From a checkpoint of a small mixture-of-experts model trained on Wikipedia: vocabulary 2031.
Below are experts of layer 13 (counted from 0) of a mixture-of-experts language model. Rows are named router (the router's row for the expert), gate (a neuron's input weights, with its number), up (a neuron's input weights, with its number), down (a neuron's output weights, with its number) and show model dimensions 0-159. Each number is 128 + 32 x the weight over its row's rms, rounded and kept within 0 to 255. Numbers have three digits each.
After each expert's rows: "mostly gets" lists some tokens that are sent to it at least half of the time; "comes before" lists some tokens at least twice as common just after its tokens as in all text. This comes from a sample of Wikipedia text that the model never trained on. Tokens count by the router's weight.

# expert 19
router:142067071126137154128100175139134076073111100116123079150093134156144102136084118187080067101158112122147082078115122139103158135076099139114122105124170137146092155152087149144153095139150066104212136121092151047180168149078115171163115134100150101103096166126141130129113138116190196134127109135136092102102145123106146122133080101159083114101125127108063116111153082184155127115113080087057143101107150160102089118132055090095160130087108077126167111154066109112156116169124142
gate0:077078070155120160081175156155165090206117145108104127161075136102159119199186149179090119136188143093156141128135141128134160100083136147159103087160132146127101121126155140088133092083146128104110114103120150079101149051151155097173158143104121131081132155138141085165155064122145146120093155131116147110145080145110161137103188091101134086138122137196122136091067095138074105075111095094093126148180142170091118160110035101146103180139141126142155101123144110185102151173136119
up0:136121137122103139076105113118184161146141095135188133151167101165076125145158088103085128119165060151185170161084177180098107190115176091190164130109105097194099120064109118103104145166179099135135079138156104127120108145140148085171105153152106066180132055125173132116111100134152076090151144094128121084153075171102107135134171081125132092150130117151102124104179113074123121132110107172131117104110149104147156151149064138087156193166162106173149090165152134151149099109096101
down0:091048147104092079163152111104126115099083163117103082106137082127149119130158131184192119120087157168123080102114172074075143129150053109110080087213102153114137119101114106095069129083081145156134138111087095118146090173156100116120049105163138193169166101178128126124134090099134113138156064155109106151143144096142160121107104156124095124109120132115072095168078126102154127128101126065106165172112156159104196092127152086160120120167106160110112129147133183158126141147094149
gate1:146150083139168202117144083101135148114161158112073183208105093075111052163099129116114099145140124114094142198085138139168120105147126144156150088105105153094112137121143147095170104124132116175191113117090134119111165161046134163112112105120137125141139146155155084075087141097130019154189124137118166101138082132212123106127129112142112187146150114180123119125152143161174120121124141148116085166151089149110120057137088144080151104107121127129123043101113116135125109078120121
up1:152093122160101111110166141098074125090087109101114184127157115094111071131162109096128106172141129119125094113082103103164106085191102116100130140109106146058131127148106122185160141181137113184072086147160110163173170107114128159100080086103184128120118169159071101160114169064115183145151141145128208071137094111150119096128131102192153110111111172097111140134104106180163085125113185179125124111159142134143098113073125151124166207130122134130164059152122144150170135153066104
down1:169088092110118155101153105163153189179127134112085137179133124107090092132054125119108146218107165141091110165156126080115090119147167108103163127164092129131158135105117096115202146146097121147128076068126099182101147108110151148097138100107127152068121143140106105067113136139115085201139112158129117152158146142089109130111158126140137169097151135202122143083110156153119133139129168063138092144192104143068171083120153096102162160103161133202109119146120181095156060077128077
gate2:138104068135141125149141129132121105111175146096115207175157153140086116116126174129127097173126091153111104156193110132077063141127116121144215117148116023142092121075160137114141099106081082114199109138093134093127118137129103104153091116190133098126174161071118125111128120145150168133134150153173135082132138135147079145143147114142166159097189194179121133090112128131198141143120111137145138069102131086103151098178096162107123111118083092165159160152146182162182147166126072
up2:083105092166129080133132095157068158087159162171166088120114071103116161136087119183101155139138171116100110146112162067104128092142148101118161148133087169130191226183141088193116176128174178167110130139095127121081174150124121092113080037137137141214134144137153104119105130121122126159155120120113169193124103140097119103117095153169114133056119133142162086131107111167113123120135147117165160062122130093098096106120148080170115151127093063160113132144110123121150146181116150
down2:102179148081106116139148136121121120125104072080119106171142127085148169176127099160182135136128110091118209129099156131116124184161138115100068145143137093106156125074090118082134135086114150118152121096150144121128079051140150146178166169062149066121126100150144098124101159122140099132155162106120064129127095117179139134158079126074149100153077092183107090155103122108101143104100201138061157190150145102112129113115199126181147150162179203094151137073156107137146097107144107
gate3:129121131126153116172157165122096116136162104161102141084103180107153124124124119108084146133142084111080127115145155068155207106146142151117177107113084205174084109152112169096145126132139096136139141140108114096142116116150154115150135100079085113140120202150125093116110138161116146173127113157123151175104115147074148149150148161100122134126168153113076155129128192148083145064071136095086107173117064067214067136161057131152087133150078083140118104177115140071198153142090165
up3:104119106120119145140141114130173119149175170143162187088140109116078068100120127149142162178067172183098182142089111057151138192096106101147150176131133161115154093112104129137092173059175089135123081062072164166134168159128138139134134142141139135142122144139140137107129136123144126146152114175146068097078166121176163130097124139053135116084171138150148117117130184158140098162108131093107128124058137120117179130087160146178146077069143182189115104130052125136118122102165082
down3:106133191107155147174147115116156120132093123139126070086156146130151139126127137116079163096097129107109135063118119131128131100112078115189217148169150160167137091141156191145114118142124083160117201129107117093150109088103118200148088082082105139191100104118142103116132148133109159137204065107158117117140118147127126107108127145072083114091100151159149154097133123091159170116112142140106164164079149116137187094113043137139161076157092139103134116156201058107153099171192130
mostly gets: "ara", "ford", "na", " County", "ille", "ington"
comes before: ",", " |", " (", ".", " and", " in"

# expert 18
router:189172096161078064139170145129134178171140124125158163122090129143093122149108104156134095167112111137115141093069164106062089109194053132133166148143102108103145096174154108169093110076147159148089118135143078146132139150172110089154154104161187114113152103132166101090154068144186148148183095109099161160147059136087171132166121136126163109141077107147133177089114148097160168082110148129155068126153113096178156117083069087119166121089131075169127106110149086104123148154148145
gate0:130140147119138137144181073094170181103095136081128111079102148103117031153125128070086091075162120123118110104124076100136141111149110205125133140095121126066152139121213149056128147100148096096107080094179179144078113133133162130180125135135120151122094131107124146153109096153129108098175144111206156173064147184088135122115110133127148131180124172118084071153105199150122111104146131125150082120133085154157083147101190148102132079155132115158154144119128125161169163112089157
up0:110149114104151142086117048149210128095159155103119164087105141109110101170158108106098169077127095096140152077148086105121198154119095170121168100107170154165190169134141190088160109127156154091146094106120107117055083119139123131138180075114132111150049135110170109148101128155159128157177166137110176150048165183104116137164118145083139168149157149111109093116094158124132164097136121127107115090121084125149166102129133096092092124145079094137164172108155088109103148113062181
down0:122095086163075121124149145134186100081158141122209178085152131121103164125140132128153142104173119047147101124098150128099136176120165159178189161053114081095125086090124186174155089157117129118094153146094091124120129125107125042177134155129104101149092134143164083145098099137121170089118110140126133099130093102205135178109185113125145215142150149131102169139100128076136121126099134123131140206102178089143102136180134163113156094131147103133148198084166139156121124138115125
gate1:194162148137165097067147067137168104133170101138149120182131142103115145103129127054106085109105131096077163116089135170166072171088121113142125159126115135151138091122079155207146152172145178117180151142136088169061168135096136148166103064182119100157156124119158062095085150131079134114070169066108161093134067104134146131111164121133099134127107143147117172158125118163089147179111105128081121102087086117111128130075084101126151117082114129128156117143120166092209103105116126
up1:137128146123187108113155152141132201115128131098153167194092099120082186095108119042137114196058131145117136076151116145107109149156077112144157174126149139099130158223145112139108074101113126113138129140155120098171151151147151147154114158149204121098127146110118085116127118123082142132152118147100111090089090130175157093136096127081132091118093073114097176175087093081135173198119137074156150140101132155097126173089130169074191086107160107138125159157116208121129114134122120
down1:137135114189147099140101107151107178181149130183113073098082130130125172138083129134163094096139085140152006119132158140135099163145154165148131100163155097133143116168115120106157092099116115131205103170070080136091121112172108106188136180200085089095135135100107135092147134112129105102115144119105165178121057115107169163120142175137148154125172089088140104073133135137110125184162121116115123188089127150132121081128136120124180110087078171157157126140223156142122149140147147
gate2:080140093133103153074140126100191113149183139135138116133115109137125120201109194176116164086133092153171152079138134137175183119138173123111121133131100120103152074150101124179116118138143117140150174106158095102139091125134085127120158075138124119073118179192106140090138070129107193131134095123124127123125092160111107091182145171132107117131130099107079016130095131124116123149152064097038120134134125122127137140043158120135055200153173144140102167164115111144121118148080160
up2:152164114187114182120115135147108108111142094181131085118115130141199085085159118114113122170148074140128159099182123116168132115133100159133085179115163191118143142132157054101168064068113194121150108108151124144131106153150150153136117128112141122152141116104081167156083106054115157113122146138136133165146131110181153182161114153168187125110130092103139131044136131104047170134164131122116118110101163103164092076152178063101078121055129101137143164159162182146140151110155083
down2:115171130134177095086153125135122090184150125138195123160117138185120128112160087061162131162131082080124085113164165116115130056140110137078201128084186134121137146153170051133166152113163123161150115113185107161112139082155119151130121141092169082126115131130167143133180069139121119136142096057096097098093085177092092155135161117135112135195114121110131130103124121110163196148133135188084147159096185106125166113099113173111105136178149090168086116114164137171153099162081094
gate3:138132152178132153102144159156147099088104171107127105133075143116137063154100145110122138160113166129093146132109097126105133103146128140098146203100086098159143121148133160122112157050059167084088104152089092115152098099155115121168163145144190133123107114108125106088095135153101107210139153111107119132240167104113181080128152108097122201134118104135072110146121086108135140152134067096104096198111194103105104141164094123100146144122091159207077102118092168103133145077108130
up3:099066105135162083128062135126113129166108097169050160083153112074082123167127095111172139102136085129127117100077091135138149111161109066125110129113102096134136114120140101134153089172146118102084091122115169118057150127110111110160108084095109141158079160108144144117190157153199117115140088213087117144109173139146129098115155125112081147098139180128151164075122087103136109144092155124100128127144132141143211172092184106109117063076098126069139101118085166136076201129141111
down3:200114179149115143136120132138150117063155126108115098105161090135088138151100135100078131103120148145054089111137154150138136113111102173086177182157155080103133123115138161106129168068117069161161099184054101134116099135108157130105109192114062117109095116185100137135053147119098128075133173102181114116091114148151137221105147115140163092069089129139123150092123132138093150169171108119125119147184169122134141146116123123115113065110142143078102051189096152147113088121131163
mostly gets: " ", "  ", " Apr", " $"
comes before: "1", "2", "3", " |", "4", "5"

# expert 8
router:216142147155113159134140099145181136162171164103156103142136161101126162157136095119127140168103124136064148149137131199141085183069098173138164081174107129123179082089141175102141174111162111117138176110156090081136171124112079121093143122139127118082129080092150100127131168152065133097190091145096120152222100153133131120127120120097131110133123069127115108122150093096172109148141167181063147111123105111131110117146185121127127196115123219144177173106103126106086163136148159
gate0:150152096119083100114146142151079124153161121171111071139121101185148121092076133087109167154121122140139160103133105099149091093188104109132112139068072160144138142123120112129180159176157075109173062133143140163145138079152085073135099129146140150077066153113112121073071145112166125117061141173125176111138121121144175075151160051139150155088158160120145160115066146135114081079060158139070180127091136095102123152188187147111093092112165155129144092164136105141128119151101112
up0:102140168149065160176129118103156126118088099159147138158149125124017067136200106085161114166126094173173089148178096114153176136114151131070119148127134145129117166068092112138106180083079139052121098109099156140078144126095136103148117121105087179149116122107125095151159124121088137124142153075100096125106150085176126109124182193160058104082130131173126135152125141112123154125123073109173089203073140136191122139055154122113144139115114131139125105092127178106154128133120124
down0:127153158075149156126078128095125113114152130139060124131131152148110166123120106198182136163151141179157106084145135106140134159094153144089119079128157141157170150088101131120135149134144177081120060109100117177120160156156143127114164090139084168154074150085093089124089120147134198143106151084092107120032121129120168128165053140120134112142143090133153115112106132152147117192152117139077081176125055146138141151156147053085190195165100091102157104173127084141107142084153145
gate1:162138166108100161187125140173143147151134111090160121115139060075104109162143096114129161138180108143110091098060131162103090102128118191108124053150090156149088131118159129113165124170076110132131192119092168038049147109153117097163185127113128121107103131098077126192121118086157088127218180158122112169168172131113122117145137169162158144101129146130153118171096163124126134090138112125090151084059143135164110106162082136152113130152183123143170148093134109116141095061123125
up1:104125154124171168135143158141144135091121128121073171159134070135090144161113145116143112109123135070169147127125167188108144094201135146091116127111110125107075127141147123100130144131108171139136056102171110110171094124084135130037097154157107136084169136087163104192129162144103152080178227106190107115147149111150099132145129118155145013093140181128123160131119187138182114144155150139153089059129115100099049148133124146110141159136081162125127095132133158132142162128154168
down1:190134129185117121144144135120176170145141093102067161052115098095123125181112114130174135147091216102094130143155151127126115133091119209155167135123113211160147143115068180100129126146143094090116168100131161107158107144207122146106126182173133181127111107129092138155117082118111123136139165138158147127151115121150140130136128141161134151079180110123154111122135124115180101214104190116157124105135109073160111164148160166075120140098086182163207115143160104093077138090109120
gate2:087148161190122096095143054141097102110115116101067063127088120052129098121129101162142100163107146088098156178149084116129159106155172163157148123155167106078128106124157134156125215129136138150130120136135112167152162135161127117076120079124139167136119121117104153116114096122165138140091158119168133091114074055142104012030116109175115151086130172167130148119143160146166193165119091133106148166174130147126164105129119116111119176134136083130137084123146088114151088152130082
up2:079087148143120115094131115167088140111104154147143134168106139090113108087127106119137175157115118129160149139075103159152153116159154148110135105176063140136133137127083102122177185102116132104121114125170088062098051141094093145186114072180087116183125094111159139147161166134104144122199182149159114087174156157166155111085112152147135140157177147112099098162087141125105238140106139152097139170145080146122093139059126161105108114183148165192132141073101142136180103110118077
down2:115104124099094120093095104173114127094178127195180072071082077116124117135188156046146167104082051101095112107108147132126089082105089097177120151184143099127123133158135142095124140155106156092137054137118106103143186113156117194094155130106113111105123090171111114194058127113134131136100139136127185169143138160107104122139094130129079131044129142112104117120080130124092081165113072134118165157082078154159148115106106139128136170113123152119172088094085110163088144117126079
gate3:147143098121160081124123152156108109138185141086173180148115123119146098122122040142110084100113128155161193136168155125138123191187100109148112051103124086196105160082130107144143118126107103132117157146160104140115154114097115152102126178121139177089126098116097161119088173157131093118088120082078110071145115118097143113085122082096072098120150085165109191086143114121143066108163147131148057095141069174123114156139156091199100113103105136183137125192141186110139083149119092
up3:183115126166149114095086151120156118108144190104115155144138120093129107125176146149158131133167137119120128111086099096167194089122111142080157129149173113098163187170093118139187181171165172173153110116142129213167140127090139135142113147128213154138144156169073074179120146115138086119135147114111194116117095094141028091162132121177172160084091131118130115132123176130127141103089111142159125160142115151133120150114059140122094141077139175155203146071122070083144105127132148
down3:114095140084142095083143167095110146141177148154150104140129160077099060109124092061142159085130108182096174175154114081171180136135142103149134079124165147170096150140115122070115126184138143094145094069116165142151126120111176135219181137122163148149126094067145092170128161132141154174162171123112189101151128111148116100140141091146123103199096113119127137182113143125097077141121034122160118159089117092127149137090120119153086165113187133194096096173115115140099138083133125
mostly gets: ".", ").", ".\"", "\".", "/", "–"
comes before: "\n", " The", "1", "0", "2", "3"

# expert 6
router:176151137109095106140124161202119142105100138148130136142119085177142174106100137101076151162066119177173111158134147161150064123141159173181176094119126061137076104154098192149111106084087135124181140178161137134108111113118133128131116106126095143126095124104151096081145147065111160090128113145116120066121123115168085148147118198146094110143122078081134114141186115110111154137174152138120129119114134150108105189010101111096101097135089104134097138136168103138123193190147064
gate0:146127140166106133105163092152157098137185169108210167164164126135113128138124115093125182120133104111110140098127122156125155075180087093100120122087139116129124113085101090155159177112107125190127150138094113141171117138141112139118161113168131130151109160168095133114091078138128135171108200145091115142171218157089175171176084069112208113132143090133089094158184109146129136161097208156097129127179089091137107128139186201099176142155153091131139162095117118093113183164101156
up0:107121161165120118096134187122078097131166134131101166134116093129159157107140129116193197190118091117118118081163120135170097127185141136135221115122110147118118124112128081111163091145137053113151100100102105128140127104156105137088110167037093168079093136097097177143118136176116110102113154173147141149112080169170152128138152103094101083132143150128147153125154146047107154181018132133104096076113104066148136120128136172155142151115093046114109134144164109146130126158159151
down0:108206131127144133100124074158152166165110162103119124093162067163152138176124133134165149227096104092144136139112115078106123180145127139110151128143176122100090134130158167111114097099123185113149170140178212094164150139103063148138148106175166146169095096171121131120110135137124180080121130139142145161122188148122138104059088153059079082100149213156129106141192162156145100145154179125099161142100046127158112096099127115114124129113132123108154135132152118155136104175172100
gate1:113169117162110138136123106156150094078106156107163143137156183113113164201096100113098110176109143131132158131150150181160096137176134087150130163063152121137184137133089126142151117131151114100069122147119134198186127165193115136104065127084145166057112158102139072133128103092150076205115138178124135090096106139107109125164104150127140072132131128120056131109123097130118157045172146122150187137071112164115116150080144136144106145171155160128118121167126118150116177135173224
up1:127134118116148095136177139157107163168079118126115049163150078133125159105097116136131176076083129123145160184140177140120184110158108184132133133158136156157107132203169157170134142192169121164150137117130178148119146147098135144161095154117168122089117116153188176103142128152123105120105135150120161130074152140107085119106101195116114141131117153145149117206045137080038096131154047062117096197147087143132125120151137088145122162113140137147104086183132157115151110168181119
down1:134135183182080110099165143094179115133123144100099142116133101102174101116143133112129166144122099127205118128147114154117138166133123091197162111157137157149135119152100123118154112165105165147180164116098175177132122147095027177106063058127177158088094098081154132111168140129138130132124104100155132154154186165121148148177116121175112134119151119105179149136159138091138145117057150120173099138088145111125047146121137089107118115080131043109091061086177136161101070128173149
gate2:126169141096137196136157111157094105178131082167104107095146161113151164121101113125123122144155086129133107122136143143098080149119097110143064121175102124191080120096155105134088131164163118076166169121179182105132111100122113128095112174112115151061148089148176082130099152054116097114138160087142133170067111219086108117129125159096139125156057137138120132114162118127105182090125149143102144153123148193090089136095181077164182091144114103067145153065209137126115149114108142
up2:173160121116121181133183147130115123138184170098137104092160084146123111099110129152120145133094147104118090143126130049189138106164078141148071154149128115124092045112208149071124124140142086201138109182140136065161107099141108132119082149166153114162128113158112124146112129138162134054121117100114126090103108100164167151154092169162195097132112096176141142162136120104069120080178092164106180122150091142135132156135112077138179157106116094109067175070130149121143165146072087
down2:163142149167032146103151053116162092171144127111125093087156160069105153128084082114133124152127160225185145125161088130174114126117125193228131156118113108123171071148126130179078113139160127113135135143101132153127151132095142065127135091178125116140163120147117183078135102146099143140178106154138114120131106086138163138077136185124170124123094113128151090152159089105173108083105135089161149093118152152120186176094104143116089107098111122192141061159168129104122148132113114
gate3:112142122109122126121176091124155150136094067099157115097151144116070097106137177103119108107107104095184115151176117144087137152131152119112119109193146079132095155139134161122156165154150093121151157125138114161079098099122155056092095123119127182181085143163056137092155189200102158166100095154193163159112127126197131083161100140153144122171071133153162141068120152172123137132150135145140180085104181069146140084176141120166117135127176086130041152090147101083116159146113132
up3:102108091058128172124079038141119180128182112116159151156097132144101123098175218128153181139106159121168130142185167119078132142113112111152077155173096107161114104187120148138077157131113122116150181130117136127096092162114111050158101171136130149143145191156122139125091112098125110142129074164121090086086103098129133175131093160150101113089206095155184181151130116140167140096160152121106107087168161078143161144124164060129087151136130169159172125160136112121115164105143165
down3:143157099098129137076067125124141077118107147070146142160094164126151144124118094081176152138184164124098181145125110139155128127161120148156128079074081108137138102090174177174129115174193148178101110106110123151120141106104086144171143120098084125142098107131102124125152116193106142077177099130121151084094152120152101072137139173148073107198173122155129186100121137195151129130154135200096122153155093197136188114140158110165095122146123137088059123187096118064123091093138164
mostly gets: "illion", " km", " four", "%", " three", " people"
comes before: "0", " |", ".", "%", ",", "5"

# expert 11
router:169148155111091141143128138142098082106137096156115090117102113087136142156106144122151175124109111160181117190144103124113137172115122071091136080097112094182144124217120157077150096163147159106121125132207181113155161117106100118164119099162074142151124205129207092073178202155124172120100095112116154062145082170152157106133148111133145091153133149095107115152094215110150166154117138156141182122144155189134107092158144097131127129124108132114142136136126136141088214160128081
gate0:099108068146144135106143106063119171105103045134179125096075146096188149157064093125145136137120098110137102099159125105088121130140132160072174141120144143163120129138142135088121143151154119181126182087080149132167149118148107092115125143165055193135107161162166178108109176164155091179113130134188174119101091151145127165103107114133098141089107129113147150152099101124080158164177096124125144091119110119135129157161112099228181140125163168137098156242142147096136141117160150
up0:114124120076147133153154083165142121094119112127099173083131151126079171162132156131177100174155149097123090129112171151094152113156114084122082076072154108126077170119106091046119080142092141164131162178135123126100125138141141130141131152124112163202130171174158094205070153130169157140075092150100164162145104145115165067155119127082113139148131178060148212121109114134078128128084110135141121109112183150081183150204127105108131134050146113158151127112132114125099149165156102
down0:111159146120145208095179137143141109140112152152088099083150157061150183159076161115093183091119077136132077134110106132175141113133116146139100147142100140106144128083074130142126158133122106191062149090171116174058138044116138113123148095132143103188114095119128129099122060072090074157140135094112155116179106122116169130116126135148179106146127096206122072096076160173164148120131095117117086162124168100175148158122142107165105072146139147102128124151086172085068141109115140
gate1:157112137126122152090138099106157128137166155192165157181150169148149109161151133153147123114106124124149086118096104133165094124046109085071130112139130143147132158103150139216074158135155085136116145100097111116075125112054155154147184163137166115162158158121108156153138209099156091119217159101096162124121067175080118095135118126121149092088195176157170147123128132128077130127120156182128114122167145180113123135104146089066117118109145062127146085074162117107183125182114117
up1:196116037079156110141141093132063140100113079094123085180129109068108126168073146098159147130129111141139124125097118070228136168088169143143152145126190093184133107105116086128137142111116153123106121088121115158076130093089186148144134185099157143139124096143105122138116170141173089099164086088144116082104112124166056104144116168136115164091184102069073151156166125170116126116122126171091165123144070091116121114145164116104077089133153158094098115114110097119144175118155132
down1:161175147108114054147085125154111092153150095144115124116103127084112114132128140141130088116117194165076169172148101130148150180105119133102097167104089220095096065097105178142134127116118145125159177133165135067099145168113170127133154193127091126219158112067177109099142113114175107131207173136150147129126138044163111131104095118126137145147160175132164123179139114072122099132108078117094144155105174164129105142101109107138122138064139157117197117157103121158119160132173098
gate2:164127081093113158189136134054143148140110108093116115184126183154130122166144132136142137172137133091105185147104095162113160167141092151147179156108142135158166135126036166132128169158103167133125143102147144084156109184146158164125149098119090073177141161153207143164142130111155126160143058103103144153125154079172136133140076124125168127037121125091150113057145142133109127201138127097142158164104148175110172206100151124132120123160099100096091141180076158105135081149132116
up2:169165155161065167132139155146066075139134131140065187101137087146067161090168152130174106110112136132148140137171097119142103136119166053149102095121148124147159145121142176117165164101141122135155136154125096106135122055129119163155094117080142061141081091166139085161099100149146173108178126134123095070131112175138149127150100193120153137162142093132173102163049186136100153119176191172082077146119102076098111104109150132124177136096150081162148158137094097137090169097126160
down2:115141127108143118186136102090177143084175095100154201121083109115151106106086107105137175217129101178108179108172123091148134094142105112160119163159101124115083146064081054149152120196105153149176149121123116098125141080190100171162161128124125121100054122113119142060101139112143054185123128115113084110166092163165137172173144146083122154144103125130111144106093136151124102128144123123113103131110134059095132135137107127148110054114112075112133155175126131176177134096062137
gate3:117163125126179121106033165129091130149165133123131116139126124074124118169142115103167076116141146125060163122123085099154166162188091117102132094157145176159174133119151111131113121155122156094135110193135124124130154100085122072116149123103213092129152116146152124158107117165105140131099091124113138149228124062150167111076121129141170097103147117125198109047171107143181118089173118128155152081162105161124109147108140167070129184123133090156092105101161122187102085127158192
up3:145139152165112134130128147151134062132152161104111089145148108095098131060107132155136156149114147151126117084151130126108096166123154121127136103082095093201152121121131170126164119107181156127152159107119096139152105090158098083158170162123133140090112115132161202181105139164100109104102159143152141141072103165105144109161129089145068117148121142211108236142192113116134168088167087123180113156099168146207133102093085153149069220141094122145095142139106134116183144186111151
down3:138127114174132181166073196150154127096104123151129069163142108060139146137069069141154132145127151120107124193102196150155166120130136098143120126119139149137112145157129067184203177158176107081104145081107157121106153167099069098098107092158149162122171100145117108097083123087151097158104128149140131141144151118146086083115079154150156134148079083115154127155148116148112120125098094130141094147063160110105133169080120115112123071113141142072065114096071165061080098161172170
mostly gets: "I", " I", "S", "X", "E", "U"
comes before: "A", "C", "N", "S", "R", "T"

# expert 2
router:154171127144110128076107147087146109105109079120103149055152084130198096104105120166094117127137180100163081119107132062186109130170170131196111128147161125198070149099122089143180150145128144111107175074146177119114136160140166169126116052112114132105108135152107105170139098123136128114076176145134120160189138193114108070145089117183167125092124073111074075089108086143115168129100128097136131136095101169127154087145101125168149118110142079117088108093208114108120106101109138
gate0:160143169134141127139176098083177186133110140116181105111175141091143139198196150159114151086167154177122137127108101150106077183148133109111191126125145140133112095131177088116188083171160089153088135088098156140105077156179101159155067115137109162167124088187065114169100053117149126148136142169149138115130122158129142150139121163090098098174096122134129126138198103141096151193042125130155179116151127126170113082096126142119097160167090121105112123096105150102136105089181147
up0:116100175113102192156140115134138128159091132117148138106155163154126094107174100153095126186150127121168141145144163108071065128112135163111162122061069183049140138153133124104155077150166113085098133116142112107106137101178110123112131086131179164111120194136124104114089123100060162173116156168155134102143160020155133082081130131083112124140108149152110126155160168129146100097096119134230142144121089135100140087116165089173165175107161101130159156105097096121072079124165146
down0:102128169102101128084180171191098137170129101078215102128137098081144149121122139139094119071165151083098150083136110147141088113164087155151159134080091146147131114057160130104174059085148088079102123136123125162143130149085191074106087101086149116079146138189069175131162120135185115132124113099109173124134101115163081136148058160132127091109115143126106147162102057180187121150193101135090114128106139159108104124122117157178098134143116141099128124173153104167130134158174121
gate1:215180157183121145135147102118106149118132105120081090118108151092122121143122152110099169110119183151162094063143153101123124158150222112122098086092115140118134168127116077131121146141171158109095085140165099150052085042111115105158138185120182146150115101151174111091177100174091096127104127109147095092075077129113190178078139166130131183121162100155190152161144124127102138156104121154168137079126135164123119170160174110110122153167123133142096100116111187109126095122153187
up1:139115081094096153098117110192144068110078114171121139101128145074052142141095102093146124091116070155116071082075180134120152143140120135125114075126109164087203084195044141092129103122096113126099145127092132194142106112111152122180138126174142191118136089098183156074143136101114150164141097110120126136087082125103175119148081131143112092138110081120151129105145163138163087141095132102165107123131133114125144118162137102161100058110122079202176140123183117130102172089136174
down1:116114125162073173173078085172168130171158130068207120041118127123092139120118167178121132159163196123149067100095152073109184108142144102130139145151149106085103089140105094139129158134112140123102120116067166153110126104117160145139148086134090145159100188105110101140071111183133144114091144132178182176085159143154105148120170169156105096137140105128159109056102091134148097101143203119142140170070097100127169158143157127128144160142101120106095140151105071105186137126134187
gate2:164117110173094112120163125102154150100117096119193107165115138103116137075111087173141156092136089109076062126110122191115113163125145102142160107140180084131123139125140083141099120126153121129137139164121121147145126154126100092184102112166106121094096126170111154149064152047084068183111082110118134127168077126166091084159139170132100095080154127115122158129091099103118102144146070127103192116111130122141118108132072160214073088102173151180153118040194064098114125117141133
up2:135116175175101142142105135155134099199134174118105101102141164160132140118108140131117095090143108160141158122122161121169121094157131085115155155129136062082056156103105089126108066124167137137109098172112170152084143141107186112048117093144096132145119132142111112144150131197107074153158106096121061128139060089116162100134125090138115103215167061155061105058087089166138117136116089108095159141132142119107072132150119128147150139131134086116124182143160103222125158166164095
down2:174138121102116160148135123080141114057146065142159116108086099197161096145098144111207118123164142115152112121147127121085113171133165186119136181131128043153090074145092072156111153197100094095153091170103126141149053147166150143129156100179114120119087186157156108143111121173133105133155107170112179166158169119145119159145132141128108089133120090091212091152044128091126108120138176181141142089168095119102144128131070122140123111079076115153145083128115135102126103122110139
gate3:096172100132091133090110204146137124172116188131151150129114189140081084122133147086101074141089150087138122144138126139096101147168150203089129139094166115122111100142092150190126090141167120105127154110077137085105115085074140158097159080117150192165164151121101158136132131147145112104114139140144125120213105093177072142047087188127108130090115132167129075201186127156138151141110134088098124142122073118102137123093084143139123146052151079152115162153156157083103123131087096
up3:108136126129103203101133138083177121098153153111177123111099120115161142193159131073102116089118107186192156108119130213124163094135100134103148136153172107150114115184106181154122106101096150117095123111170105117125150124130170164102145154135098145175135135111141074135140120138096173121148129129177097136107128080054141120105091077104128147099117161085127168123107182117083096162115184145130103139193219162039139175197144117159178123168189135106130104088148131165110111115097123
down3:130130137103197097174162119117117158082126094126116107191104155134141072163158162144170096146102064064098167095150084074091152072094112144176176168159134120103150097126203144144134182142096142094135090114120176143156066165151081096122152122094148155120151179164080130177147093127118130109074100131155097170093078150142130087099142059155112130160137146152167091116132096159149145074126140123075102082121093117092164135162102157136137153109160119112084129199117085099142112071103150
mostly gets: " made", " used", "ained", " played", " won", " began"
comes before: " to", " the", " in", " by", " a", " on"